Below are experts of layer 3 (counted from 0) of a mixture-of-experts language model. Rows are named router (the router's row for the expert), gate (a neuron's input weights, with its number), up (a neuron's input weights, with its number) and show model dimensions 64-127. Each number is 128 + 24 x the weight over its row's rms, rounded and kept within 0 to 255. Numbers have three digits each.
After each expert's rows: "mostly gets" lists some tokens that are sent to it at least half of the time. This comes from a sample of Wikipedia text that the model never trained on.

# expert 12
router:128124115103125103147117128102090162142133126183122138116149134095100108177171138136131151131177171086136149141150141134103117126150136190170112186122174122175115133125131134119105122135130105
gate0:073130072084171072145128121118162108137083101123108122139150140160123141109114111128114133129107148142121155142128157105129153122078159179109143110154141078119137140123103093108112098121145125
up0:100112112107115116132080121108135149136122104108138089186104087184115125115159098152122086116161131119118139157144128126164181135132108103123161129146093134116142118102155125103117141181137165
gate1:098095074066171125158140170103157109135100153120090139158146119108108161098122109116147103144117145119122121112138131100157123130172137179144186153158166101120144130131140177156143119150132115
up1:127141122125139130111076090108153142093141134104096129139186134165121094154114108116100130126138144159134146109117150125163158145117121092111130151142108153153094140117158080146140104140138129
gate2:099155123102092113072169123129148143175135121128112121121120136111128065198164130137104127091078132127141113130111144108148154131116136153108129115157112139098148163137160119138167080121143123
up2:134162183169097123113158157134117134129132088139066089135130160168115139129123105143127139129128115130156133101145104167108134137175138128180106112141146138168116154127099130124103122125147169
gate3:150105159145114145159167124135078144112125086150139137110138126089115105129141171106122169157166130159087098139136136157142109112163135087160108178118137150133106118131192156146125102161124129
up3:119083101115159127118077117153149166128124131158147137104119124141127100126163127174118132123126123072117148132159170132116106101151134130148129141117178147163143126127134127141119139173139104
gate4:154130125118119101129164116115112171123142124113176135124125123141146100115123125114135132148172144115091107093115117124143099112160158150133129043154101149144130159089134124093137151129117134
up4:116143129102110109087083133102095146171115150173138151101088107081150122121123128141145153126134136118157108130121116104176119135154101111151093102118119189125186130099155158080146124120130143
gate5:101129147099117089090127138142094113107133146157127114092139144121101112162099122103152164108091155081084117089108145146109110111151152134174119055097140120172139142116105152112093139144106124
up5:126109168126103170117129123128126102139117162117193122175118174111135143118120146149140171145108125124155112118097166108135129140127114127147157081169116162154127098125089150125140145111124127
gate6:108142122092097118144174144113140123137119119155134111122156188178116057148123135104126092144121158093129162180124120129181123110133136157135123113118145170128088109130122111112153128085103130
up6:148118159133104132138121166137146112122134162168113136148141130141123139133107114130162112143110118131150134123155101142132138111158179132101117137153125106157113121157148181137109185135125134
gate7:121130160110121093115135101159124088106096135147150121133123126129141131131100114109117111141119118149090116121079167142103122128173141134095120118125088064160110149121117105080137144103105095
up7:107117156144095116120104137094142127085145149076139107138163127096129144142114147097148178136104120138103154114136086122104116107098111125111146097135106127178143138126157174149137112079117079
gate8:130148051120105149121138110105103133128110126108172123153120108112128141147165119101127127128194135103119156149162129143161100127145110142147158112140134145103105116098146116149177120133128163
up8:088115123123126112141130114146118098129123102142095098109161141107142096149170094135117140131133141118094167151119178138102139152104112132141156124129123087136099135134155108085143150100133190
gate9:132196117122124121100163122155097168098122177122151120124150119140133099126155129110155110135151115137102117116167154133137147143140127151080181140146122110079097083140133128081081104085141132
up9:105105141142077163127106130118088113163144093139143149124082129105154134114162133126133117131112104133089127095153115147134124115146150148134135129144150100076152164092143148092123111129167091
gate10:127163127166165103150153129131172179107117151170130158119133133135141120145102133160127136134138113124156105154124126139120114165107117151180112145114112135142109096103102109140139165171111163
up10:136170124127131118114075090125138130104114124131129112093123125101126102086129136154125166118131178107166164106169133113128099137141079190155109173104138108166128152133132147080120133108100118
gate11:145124090129136142155122128111137095131080139119163112170118127151118079170152106167153141139148142128128104123121122141166125144123132146114171131128136142086129136129153111143149074149139073
up11:134070130161159144149159120125089111160108125138139157133081134122146123124105125122147131107143101083094101141134114124137140121160113161127152133100185118167147138121165093133169100133138155
gate12:133177123161056129141160118123154108111137132123098142085093137100105138098141138094071115132110117141120133088142147131112104124129170135156142124124074123132141132122124148131095132140116099
up12:168099157129137130122112146133159120162150175139105139140100143132117108147113118116142160147094143158145130161139101112170128116104137130112126131128130126138147115119149098136108155081123163
gate13:097147079137125168163158177138139168120178123134094084124127125134135109136180113155130132117137139084178131145118138107149140133150095157150161086134104124132106115098158136115151155142099106
up13:112174106152108134177114144132120121130125107164131128072150129131143164122192142127103110110125107151137082106119153088142129127109132147164094086120133096138106095114154102079134152166148102
gate14:121142148150116145126145145119132117134136157143050133115124145136087158155154156152125144103096152112138184154151164149093158126124083136102112170099170120153171091173169105112126121109154130
up14:134118145144110133141107136097147148130109118144213172130126120108114082111127136146111116170145155167102117143122158130127149150120146150164136102144135070164099150159142119139126143127138084
gate15:142144093142109129126155130148110161121149153121116140163153188160157188116105125137136105140139131082170163125120166129156125127140130106131109103130082158143131133148140159143129166121131106
up15:097107154130086155162143134177119140108117134115141117123188158128131151141120107111147117114143113110092163116103132132143151124118155113094094124110126093155120117099122077165140169101130138
mostly gets: ",", " of", " the", " in", " with", " and"

# expert 14
router:132113141165094125126150083089092124161146071139144108157106180137121148134120149117166145179138131119153152098153089102140127104102117105140118142118150127156155188141148138138130137111149130
gate0:109156152092119146129183158112108152109155141113132114121116136108101171091107134151164071145120152122166136131163096127123133094120131117130126142103113160156107175121138128127126119132158128
up0:133122140131131151124095120160101128081096113099106143145136129144165103105083116097128148135107125139138140126142126156146084148105133142128119175108185131076088144131131176131168124094133143
gate1:129123160096090118114153108132109100125114098137164110053118101112108109170121123136154146161099162120109139117120110118117113121110100152139127113105117161098139115126166175117106065108125133
up1:124127142143157159102101140149147129136141120115142156125117170149137102123147108130143144149139146107132138090083101126120142122089134126084092148118125098148083110154119114174125121134108113
gate2:134129147133173162123137115095121108148120141150125124116147191119140145109099117145083143143168171086140171084114156084147119132103129127155129145115158132145185127143104089106154139107120135
up2:134133123124111093175133100132146097106144069136119121105101131135133107144121136141146143085116103170133135155120144116119130139116153160167130171126149098117093159132128113120063094167144102
gate3:123093167118128118122119112122121129153096091159138136167160091155117089116103143146125132139126125135189137112148138104125144111168152147155119160098152126105131131111077143097097150139148117
up3:103166165110109114160136134118119090106134147161134087142142164144057118115119087122137133063115104120081103084130131121128170128113106094142147174088139157094105138131150099109132082088123108
gate4:148132093127068135147129124179164128108108126130155090123121159107120120106177063108147089193113147109140166093136124114103127096139097139131148109086142143104137129133150121121156116115153139
up4:140138125131205178147132145095125098154106154065123140111168158157137130168150136122112148129181109151145124120100108118116123129130159170113135102100156137161126120127162104165128161200138096
gate5:126127115133151119144185131062149121167108099124109113190153148133151171091117125130104110136113119159107153146119081084135101109096088124101138176092167100115116124132135132141132108163146115
up5:132146121138129115139120144127143149096104138103092096129101133125121105099125163153117116120145136128135092067147127141143174143123147172102149139100116107117152133129117138128079183121131141
gate6:138113132118117120093128116121122085149147087156147084098120182130129107164126124139100103125074152139150184135136152151126158092149094122127137139098103130153115146127137171105131150124114119
up6:113124125156113119143117115153133100141105128122179153083106127122139158111164119121152139114145095107130108109105131110096110128149122138137112121105111153155097135156137102132127110082114111
gate7:129095107161119145134151131104112119134146070157133112177097130085097137146121117112146137123113115137166090133104091117126108116148090086107145099135175100146147139127176121125113131114145157
up7:101127132104128098108139094147132114112121115106141087112113187138152110121167120094134101133143122145114115182126099143138107132141122141142132150114161109119165127166148108128188134135139099
gate8:110134141164111141116133109168134186152140078143092119132147122152156165131129095138117135167114161148177165156177137088088126137152108120123135148164132099175136120150103139145107124130124085
up8:126167152154115098124128103146141124114136137128123113146104129149138131209107139174151187123104160139107146128105103125130090134181106159121104140126098104144139134086162109142135110146104105
gate9:118105141105111116119123125164100127132074123119143093135119137145125150156160121108127149120114140155113133122156151154121153144125147134145099174131120096101132178099179149106126136105136154
up9:121138137156149161136173137119125108163180173164127114120115150132096132137165129126124129085151133130118120131104084123147141118151102164137160156137109113136129135101137145118145160117114176
gate10:129095101122163142134138105159103100171135109120117107112156104119113082152145134124126145137125149169190147116133116133144100114140102097113125127136128152103147146145160131141130119109154120
up10:078154164148099154114129139137096146104125137142153134103089152113095088149092125140117153128176142136148120120162110140103085136112118123097097101112154121171111122132116124143128077139140132
gate11:166088151125073207091103121150159134135124107123143110148173110145118153132120148105171180128135112120154163107116098127093161121118080088131142130111108141101094154129182111134119122104145123
up11:117126123165127147124119119129122150097142125129142124120162125167122108175105174120094136125116028144157128123104149132145137106101103150134125127127121112119133114119111109109168113095106113
gate12:142077092131109117084129182130097132157116133156116086119158128097145113147104171139147126168141141141160128143109120108103127104115124139116136102080157121169127152091177147117111126133139124
up12:095138123129117100157157123072123137104113096113119150116111125056141115106118145158112146135088092116165138138117135150135120121132104122099127128116154106146160167124124101158150140161160155
gate13:147099152119160113088075133073103137106096088124116144105113152172130164101124140131128124154184143139136084115158140122165141102173142129148104115125092146121140126110144102155095128105162151
up13:154104135162156128085141143119085099118108131124124167093158115120164136146138120079127176164117149130143148133124107157111110162093130077141129062116154145108143127075097151154132093139129149
gate14:086080164130151118095163129127089144164127108089100090114118077116107166157122104150140125111137165123146148127143136096112109138140130079126125146166128144174128134157122126125134142125119131
up14:131086123104121128135191135135166141135175145125140105104094131146129139116116110122138114099159135090094119146144054148125114136126169110133095137162103136104161146136158124109167101148092126
gate15:183151129148141124180127112122131157122129122119092124127092141118130106145147112104152147112117146102114147125112099082117127154133133160145137124117118121175130106136072124140126113098137131
up15:132103148126161108138100099110145204127129140089095111077158107144109129117117122147151107095151137160147129128152113156141123102160152100141102102118125127138161130131124133134197113097137120
mostly gets: " United", " other", " first", " out", " one", "ical"

# expert 11
router:131125152120088120144098150131092123113149158113138144144098138163107106130136102125129191133114123074151117123116121106108136087111140155156133134102087106160164130161117134143098103137107119
gate11:115131140160130148168143111129147122116134152149098161169132131117148156126135178108139134117097202098147139083117108104153107119140131148137122104130125141155133148142120149174104131139152180
up11:139135119153124130162126143121150127141151106098123134125099089130105079124145105110138081135092102136121081129126125103072115135101141126157124102140114186135132157108111136140142158112080135
gate12:148151128109170104124154120170117142151154135151103164158099089115135139118149128122137138102145154126168154120103163111148107116097117137143153144122143138113107127164129086141116144134140075
up12:152174158130141125124160093111170133089147126110108121101108130110090160155094132149152101126117133095097142113147159127117109125100099176167101119148086120183151127166106137137169117153124134
gate13:125129098097117139132097141132137140146160178120141120145125129160145120121110104174118119094110098131124128153100114090199111139144192137157109111126125093141146089129135104123134080117133092
up13:149102133106142118198129138119148095113129079138171156108146127150125137132112132101157146106130131094089118111132125148143153137085120108135090149144073125124090126124158131132136118150139145
gate14:172174121148109111125119095157145122132072178117151139106137162082112123116151143158121140118126167153146148140110137161113140138132087120156114098096161110145122128125107129081140109102117137
up14:127097122136153131105125149118130116112156121116112112097138094117112111144154131103136124139129093157155123129150092121093104119128143149121104132153163126126155132117174074102180091152137150
gate15:174139135146135152179103146120129130118138175122159175164098162173092115082130106195113149133102122100146126151120103106127097107169163117129100104108101141090153115148105129165149179119098119
up15:096109110136161119159115151107126119121106129105160104129161136115173093121116110110126135113101101133117079108102168169122111125112181062128144130126110153126134139094125143130135178156098129
gate16:137116104147113157125092122139155152123123140137088094090168180162105150154122145131141130170145189150161135157127131128119146147139123169132139167120145111125177071138127114127112103101131134
up16:118127142138112166163123100108091119120107148118094134123118132130092143111146160154113144181127120128114156138137116132125137165104141138102144136133127109099158071135126124160064149110072132
gate17:118107149085147111131102115135100110115168135132147160113128130099116094070131122179131129152153135139118144130093135099137124141151175133140105123101135121050152121121098107149191184143114123
up17:167147146138136122085151133119109144134133166116119084115169115158128118138073135139141152119120148120163121121090128105145125149104146137128154147105119173083119163088119123138155074119138137
gate18:135136103127134148150124110120165150123111145130122143075137101113098094140135142108132130079118133123111130107116121115105141129156101133120200162099117135178111129125141092100120129151124141
up18:187109167152120166098113134104119121167135125113144080151154121116120103127073122150128089144114137134117126131139117106157113138156133147090104133157113129114129124123133127192106124157168109
gate19:132117146155123133171135135108084141175147147157124081130126184138071140134136175116139114152065132145103130146143126113130140132109132138126141153135142181147151145123109115188106079143106113
up19:140144131087083126084129127122162158112110105135118139127093118125107115156136105117155143134082118099174102128141103128146073125108149150145160149121112127165129083141132164118131089150101130
gate20:108166113098087144110143165117094104131146112168142152149129120123103097103177093150114101087109116110134169115118147128130098127153156125075119157105144143112152166115155131127111131066088123
up20:116077131127151161136112125100146135112113128166123111147139107129037166111147122129111157076109125096150122123117105149102144114066126111159112135106135125089107106086124115133118163156128180
gate21:100132130114109106160157167137118159140136128134069159115102150106117130123130133118152121147115102098118126110132129118120142066133167116102112096118157124149147113136160126137150108141139138
up21:158163143148096085126124129140132100155097103144103146137121175078136119118118155113134124112120147112132140092132145126132140112149161127104152101112132138140110102122138191134185149097121140
gate22:112129134138135077136117083152179118137098142119098098159149097120120138126129119119126169094132119101156197121069098129100134149097145145155159146148143120116082160118123105122138158121129087
up22:142127119134122076115164111126161144104133129135120080128140172112134093149150085097133119107146129147114154115136122133136103125142156118118111086154155162176105141154129167163099088077139139
gate23:139116145126113146171155141134150166135100085105091126151126190157147121159134152139133138122146084133153134144098134121155105089137146114138129146140132114151138105089110140121121146118143112
up23:112142125117129125141112129143111147119139144128124169140099136138116167134142142138102095117121114159119112117104197122182145110152138109159137199125147108120130065134103109088119179157179160
gate24:137102104100131100100155109093098068185150103129128157120165149110108141090154149131168120116128140152135150121124158138137164104151169163138123145131132094080170148108146182087135117138111144
up24:088113134131118140162129161138124138151107153145105162098110160108154104180145158110128093178110078120121116131100123137137104165065130160122119118109140117130085159117118163133121123093118129
gate25:121102131136142130114170120134130123185145136148126163124164144153115144192132126131142117093136167129141088133097134179141085137145142155145168097152182119146113138118173167123105139124117127
up25:105128142129077106107115128122162170123164154120127135138152104114125148070144096113116135100133120131162142128130104114114131114088124168141116097138141123107108173154136084123146106148121103
gate26:139151114115112117179125151136141126117140085129110171126118137091101093135120115151119110130122145125138102072128143161119147126119167110095125144108140146155127141129107114148142150119112064
up26:150160138114132106158120166124154157138131130151108122118161142100119115086104101095141154117144152124131153133137168116090144147129122104145121102144128126119170141106119191132135131091166135
mostly gets: " |", " ", "-", ";", "7", " L"

# expert 0
router:153150117182169138144128100095115161147124095139144110149102156153107126109145152142140139182131148118116135128120132098166131119117165155119145135123123111128086118130119170098151149123150118
gate0:177168159113125140124121133106160119124085081113069119141118193117112135141121107102121110120123180099157132136148140127135117160156163145161140149143109115141103150124108139105106121141144094
up0:123110136129129130132123147121165104145134165094101167129123147125104095162128125128135118101125095193086110123095118112119123130149145124097120138157132128095155126109118143151142150151145157
gate1:120162119116122146128103126117183167170136142171129132152142127095132144153220141140115119088114146115145152107126116155143097126136129125098151117142160152132112155108115104141143139134103134
up1:078122096126116106094095130124119098136102111133110130110133111098138120099112155176116126141156104146157118135192157089109135130170149139127070133140135111081137194113144152114111120113117122
gate2:126120106139128085129132140078149107184117103138107145115106161134109181099108144139084138110152113145152131124119098103130122084105124119141140120165150141100084136122122148098137126111153107
up2:123129111093111132128121123105104162156133135174127088103164084141159102109136134098127119144149146121149082066144122113156128142125130146145088128109130101114122047116097115100115142125127139
gate3:129142149098111147123159140127107147156141138103116104149112124135111129087164142133122113127079117161134175204151149122141096098121178107084093159109124131071095141135133138134150153130129153
up3:146177107152132083100122148130167145101126166124126137109123141148124166168125162132122131141131095115088141149145117134134144113161118148148133152113097124098126116110104140158120110100108173
gate4:136119106159158173119138135101162135134082135153113156153148149152124137132151127162081156153123144124115117129113124118174131142111144100131134107124162135124123147129100155163103115120145109
up4:149131114053120147128101112106148071147136134151092102084092130121108141139056114089127118144113107157127122116115136138125095134118146118159105112128133124089165138146181148141115107094136119
gate5:130115091100173137166142123111121130172105121133148139123101121147135143064171137119153088156121102086111112113138121136144096114129126111120142169130155146129108129120116131104164173155115125
up5:138127120113141138155170139111121146131136196107121142116096133118110138114160102135155111120102111149135155136144131122167176151082130117143106213101140067130076146122107154164108135145108112
gate6:163161145106149096155134105125124142094153106139110110145183081189120108109142128180146116108140151100131107132070181129111181130139115150129114153148122106121092120123130134127140144086174096
up6:115122133135102147121194096091147141150188100128111162125144126122128115175159152130141113121116133110081100094113147114130133141145102148115169105145123125099127152141101128127143098106143129
gate7:143095108117108134126116154162142182156134113146134152113126172130123154153100114101109153133127138139149149124098166115186129141105138117144125152079148129126113147144141119118111189154094152
up7:113121144135087115106123123189109103144152134135091100127170147146124130113156122114099103168125109130149127129135077092157083131112137131141092193086148158120143149129146142142103099121101118
gate8:122114147104083155117117080136155148162132113131126140150148177111112108142154120167133128089159103102095127124111168099146125145132137109189155182120130143161108154119099099126139122162174108
up8:148119101148170156173124128120110119152135158094115139079118132102112116130097143147175159093143155122119134112148095158154110153129121132154110126139093143086091126171145120086108133094134126
gate9:172096123122157157137117130117099084114070099125136117140121143144143100166128134116148148169128114102129117101115106129095123117135128140102158118098173128158080152119155147150191120139138168
up9:131106130130118131137113167132170141131112158137127171132162152132108128120105136157108145147116140121156103142172146097152142128178139117099125140118123120143141177151152092133095139109050141
gate10:089160058095133172152137112058134166117111128142103086151135159162107134132134121158107122126137164150124114102135105067181123124150147161143105115138124115146129114132162127133136164117165052
up10:118098108151134160112113127076149135157154159155138121096157155123136148074164168136099132117126158128096111163108125100139183118131104126115147121116144146118132114183142098121123085141117118
gate11:166134126139113114117140104137137152131125104116094145099098146135119149150158155120151148113084120102173135063124133145124148118093098113125136143109128123137113123133113118178042128128133150
up11:115100141144112092121125125168142128143110149148102112152138117096153136168136100133146111100131109129107167156147142142095112147146146129114136076128164084109122108124168114140155084189077163
gate12:144082125180163120137140108095130163140164159119134108114133134139149086113174119104145154107159148104125102140103134161126156146145158130101164094115134095127173118164121126105141127131140161
up12:115150135143125114157118100101117101100112092117132134091093098119134092176077080139127128149106120106128104141153120111165107121130128141098113153107152102118099123167112150154151149102151125
gate13:139135145127143139123146153141151144112133165136093130167149168133080150114146164112161120162086162110142173111117125127148084160116144108154111166108100131096139120149108112143141113147125139
up13:142161131126133128108163110124125097092112127158184143125138158141162108115127103132173142153126122113153112113147141128125138150129140142135102124139133103104106127099192109120128115081151158
gate14:130134107129153092119157152158120139115056126154120084110127157132138137107141146141146152099118152160105168093153131124143111128133156145099126123148130148149092146111082143106129150115122132
up14:138096124110116085151089163141134112115141151129191148157155136133115150087134168136142115141141111148144096135135120103138108097150115113108129186130125126105165135143137135143116132147153128
gate15:122167114135135132148108129149103112121132130120135062118130152154137098143150137077129098113138163123115115129116127143125133120122104111117093082128153180184135147191149144127104120118139088
up15:101139143164145123092135149151150156152147170115141127109108159094114180122143120139144169119082137130159106147113131193143139125150137090187161122137130142139116053135115138126149129123144110
mostly gets: "\n", "==", "===", " has", " other", " =="

# expert 1
router:109105156086117128123165144102117142131068114126118126087124128157120106130136112170141140125146124102173128096128098126135118137112164093130151157123148129139065155177082114062142113126102117
gate11:126114140171152100143142126146123165156133128124107143114115145114146175163095152109147179124190134137151159138101145143143119133164150120160137137133158152113141126140115124122164096109101097
up11:135093109123129178161145170107087109131135149137085138132128149136125116113080094079143132099144147138120145131109120114161162146162114111088150137087141103159145105107121155125122151115102143
gate12:112135173162162126133137136151114149170090192148116143116114144126117156130111127139125132134112135107124125116113136136116132119128135144136141140138138149140140148147205143131129107143086137
up12:118117123096127162162130139137133153066132127114123163133102089166119156090084072134098140119164151155120131122082132101156135129125073117117125097137128101135116144164109131143162144117129104
gate13:122196119144125147141165126153134109110146109145164108092129119105132091108153133104139100125120121115159123131167128128122148132101105131129163155139176172118094125185126158129173098179115105
up13:152102131123160147151132122153138112091154135136095106104184108075145111123115160089199154093110131145123137130117097130144109098142128126077154109123168139088144129102136125126153104118125154
gate14:090122127154109134147157130100101124150092111129130101144123135123094119128098111129206148114129122126163130094135140109132123137102128153153118120113129150182093110093080086097124150151092114
up14:136182125110104102161125156149156114138138092156137138149112155127131136117097134106090109183058131163127108160143150129135144116136102082137112132126113115163142122185123114153121119132119116
gate15:127126101114082070158129145113096138122132136177109130149104148142154111088109144119171129108108201097137110137080134103135103119085147141101201125116138135160148148134102100137152113147103127
up15:134145102122091180098096096105124120166099118104138118150130147138143120193143138155079129136078135135147128156163145159144131156131135107134120161136149161121154131139116145130115095079141090
gate16:154118146108159097110112132146136164144141136140112123110124129112141075123124105113146094111132125134100117108153162205157118159156206139147141126152125129142139149149106169137144176115100128
up16:138118148143133098107146128126114131113103136121116112134057137144111094168131081059162080127122136116163131123127154129139142133147161139149150088129141132162105106130125138079149117123148099
gate17:117130112126133136120153159135150079123156111090116076139145167084130126157122121131162108097110129119115174146127090094144153123135139116122112117146142097153107098139117117148151102160129097
up17:139108101115135094098140110123157098151098122094106133110133115126112135143159125125106117101114160139097137167112124160117108168135130137136125095122108117086165136095141110097152147118135099
gate18:128118121114127128083101096132150182140084116143117115146145093134116093127186124139166144140184125150117133106132111178197153159147150147141150142102114089117106121149117129146129155153100098
up18:137112141160106107141136110152160178090106114123144150082165094119105131136199143137143134107094121171153116156093127115126122109119098128108162129158131143105123142138164167146148125095098131
gate19:122143148134107173141197130143130154129113145108143098110129133065102104120093146162112123116168127138127103122157121139139119104151117154176146127140099139120115123152124123116150117150082159
up19:134103120133122147081109103140140134155134171147095094169105111138112126149143153102133126121120085153105125133131156167117149108193134135116108082135077115107132086105172131108092098107173124
gate20:163113140119153145187133127112147158105152166130139118174141185123151125111132148136159123095182096141149127140122116123109124120111131137160148113114118121184114142117107106157134136141100099
up20:097108119167124112147119117085141115111128138067100153130135130126137136122106117131161119099103122134128156121092106102111126094115112099171120107079096117131143135113122092159170112087124061
gate21:161113144129143166177115085097122131110116152118139155154187157123109128135105123164116162124076185110131168135091144104126178160150097127111114145084154146116134171180127125114144118111128124
up21:119142098140123137103121126179182120146158154106113132156154147084121149139121071124129088102184145137124158122112140094168153121155117154137119131117141162134099100139146127159090131117126121
gate22:117081116140138157136103126151124140081163135186110107134134151160108131100150144099109137137132221109146105103119111139116126119163119156116125156122129140110139088122061125120129097107101090
up22:128124129142121109153151143080125117134129130114057162138118156141142143126134137099131137150111140101146101147104111108131117110167133143122138156112137106206122110112097082173124160120122132
gate23:102133118111174127142167104107106151205119134156121112121147136141109122082083138163137144117146098083163126097110147145167122133126137133114118122111111144137105123132106140128157119117119105
up23:097170144130159162123117141157160139150149147128150159126121110107121127153093132123145116085145108091113118121153107090125137121154123117162103135137117114150113123077153137120145133148126131
gate24:141142146113147099132141134128106130165116155157113122095162126102154129144107121204142118116126161104119150125126129094131164150126153126138101116119142145126105138123130119118142134122106149
up24:129081140127106182172120110106156132122123137110042108124097127170146128130108132124132157105118108132134108141114157155135128119147160124169154129109110103134156076127124125134106168117132097
gate25:160138158140131119084154145159118095116164135119123118099144118117120175116143084089113076139135151124168145121124126110126145147159179120162084151132132148122141118122107141159136103131119172
up25:168106126102147084138109116185117110153103163132083116130126102125140123067134113122137119100108116124099144136134086141157125140171143104091124147126131122161118153109083123182133117147102139
gate26:135143091170086108141159143142120148112124137079089143120128137093136159121072104163085102126157141149135128121150125110139146132133081135136102132117122160159118128139124114116153110134122169
up26:105132113169111153133127132116133112095104116146133152099142172133117158152117120162114132093168122081125121104117146113169146140210099077174162108108120133221076112121075088101144153114109109
mostly gets: " the", " C", " a", " S", " H", " T"

# expert 4
router:103100165136163128155106134147066138150140124128155175135138160180134072120130123145116171141131136089121136112110135113135123106143133113144171158108157111160111150156170129115156149139062101
gate11:102107133129126152115125111151162115118113140149157134165098145104097168129142106133134092138115165160095134116150125125111103081144166119114138123112164102127099213137127187131144118126119155
up11:115133161158125132164141093148109156097105118104121120089161126160137126104145152132175142109119177124114158106156133163081145136096103128107164101097087145150136166128138089137129127141160142
gate12:147113128165150139137124115133112155118166158142137127117075151094119126114135152107099157117136154121151143124117081129157125114130132123130146122120144124164107132156163142079159167132124138
up12:155080113132107104106126133114137106127090145128118124109086118129098161128125103145156127172118103152106125132115088105085113110104109128153177143133131143126145079130125088116147120133144161
gate13:125131141151143124137121114125102132090092117122177144096139146141136115163117124138153135156096164093134141142108117103141189141123112130107137172124128114103162129137137100121103087120119105
up13:130132148138135134132130143124144090085107150099083154125100158086120139127121104105119084140148060124088084110166124154090137091092100118082150106185105124142135108117114117166124114147133118
gate14:126141114135138127170099158134107134145138169134131145121103090121104143086176145110149159125116135133138101121107124114100103100146100092136072115135111139093163126138114087109128173149117125
up14:148098138125158150133145138110148121157134101116136167132155133116133160131138119098139126120111158111152120104122139114113119136116139105162083110177162174080111127117108112161127106120111156
gate15:116111121115104138054116131127135143119135125140077100138108095123148098112112135161134128157136127110122127123133164145122099173187160118098128114152112102136157155111109143153129118119158188
up15:150152114156109147114082152097086147126110111119141123169108109113151130099117107105122146165133099129143130102126140171103107136121128111137160185108135115055156126129134131137146102132075165
gate16:110070144116121179143154119122123138108150092123121112099093128139156139148161067124105160104108119115091121167123109143138138113110094121140172157145130097160143122136153154129096107138149135
up16:139118105200139112137124139117110084106125187156153130133138128157079109082153163152113092148126133090134151106129100104146125150153151082132116141086137122133110113147119062135117144143125100
gate17:124119094139108102124114117142099134172132125138135094136128140088152119102154138125135132160149093134103147140136088147148145141128168095158109165160123131157103112139109133109114157157133123
up17:162110128102108088165103106152113176141113137131058105106150103130126120153104104144116084136171124127154137135094111158141130141134132142107111116134090125120147118148144144165103092183146127
gate18:191133123115105160079087115147137115155134148098122131131180182105143137134129118108113163121144119122104147150094128100171141142144108110165114111108111101105123134101152149103132118156110149
up18:071159128138122127141136102158140123138177093114119104121118144102134124137124132099122148126146143128135097111143117114060136115133153180083138138087116137098117119091164174069158137115147122
gate19:145101139109144140110116129149111113115207109144114148132120146171127112106169171116108175143124154127149158124146138104151092140134191146113124092134132156122167119167130096155140159105112111
up19:090056160128105095084110131143062128161118175111131120143146141137083126090135150115122152114088108121108109146136152161125151118145127113132111170101106123119186142125132125086154105144115155
gate20:114106082162105094128091117117151131156101133148136152154107128123089165109127153121129179159106128151127123138103114137123120158142114116106140131135122132131118144148162107122164116090125096
up20:131102144077141153110155144137144163115136096113137112111153132115156113121059117097166187146162134130087144125126095152132128119131122158144110094129099149149069132125128131150126132115095108
gate21:113166159150154131108165149158098122124089149131131089150127141120097131141103153133094104122137167142131143130120139130123144093166175115074147142135141123137122115137089159139140149134113118
up21:161117143161132104112182078106126086121148083135110111111109096118139099164114139152163130131112116136131098128118100153105090127112085150138169157194082131137143115141145136101126101113108137
gate22:119089123134144173104098141093089133146161112159099166131138094101121076134157146121141162132158164162157107130145126125144148146161087147167169146088119151086141094146086135110094143098129147
up22:093142109121128147107129092135107131172104123157149134132147115107139099126151120124085104150093162129112112132141147116109131189163147115162125116094108088134077141150097131150128114090127179
gate23:118093158150156148104148112147154142104129117140128123138201183139103089117139160095122128138118146111141158173108093136168115147146124164116131162086139156138128174106145126126121140125104127
up23:172165122100130128101139104140127127140103069175159153103129145107141083168122124130091132105132110136138136161140144134156122075163113107158107144105102101151110121169104132146111124135144139
gate24:115098118112148138140162125121118105114131072142110135157136096129120128100135176161114159149153131133133150122139115129132128107109108108128169089109114115102127108140141149098124130146098163
up24:088136200149139111147128129132082131083131118130127108129123126154110125115113124164135151169132132144133141117102130100133186087170110117085156172115119125126155130113125116152159133147096104
gate25:134088139120129091112100159118131131153150154150139087106133121128127070121139096109143129108128157172151150173134111163160134167143126183096125162132130103112128130128161155114146149104105084
up25:115091125127136115081108146125157138131119140150128118141117093169142156127170119147115143094116134124156140161107083132143102143169149123121135132130150144131162143115179097129131124113143138
gate26:095143210117113127124108118130129168175131115146126107123160116134132161126141128126139167117111091117148135095110164127100149128090122098166101141122118135135125086138134159130138161103115165
up26:099112106137170136160091076130126145115157123135126122143120103151119169118152074139167133117093120158106121125097169123139131155125067112113110161118082117104103117169179054126163111127121084
mostly gets: " |", " and", ";", ":", " as", " ("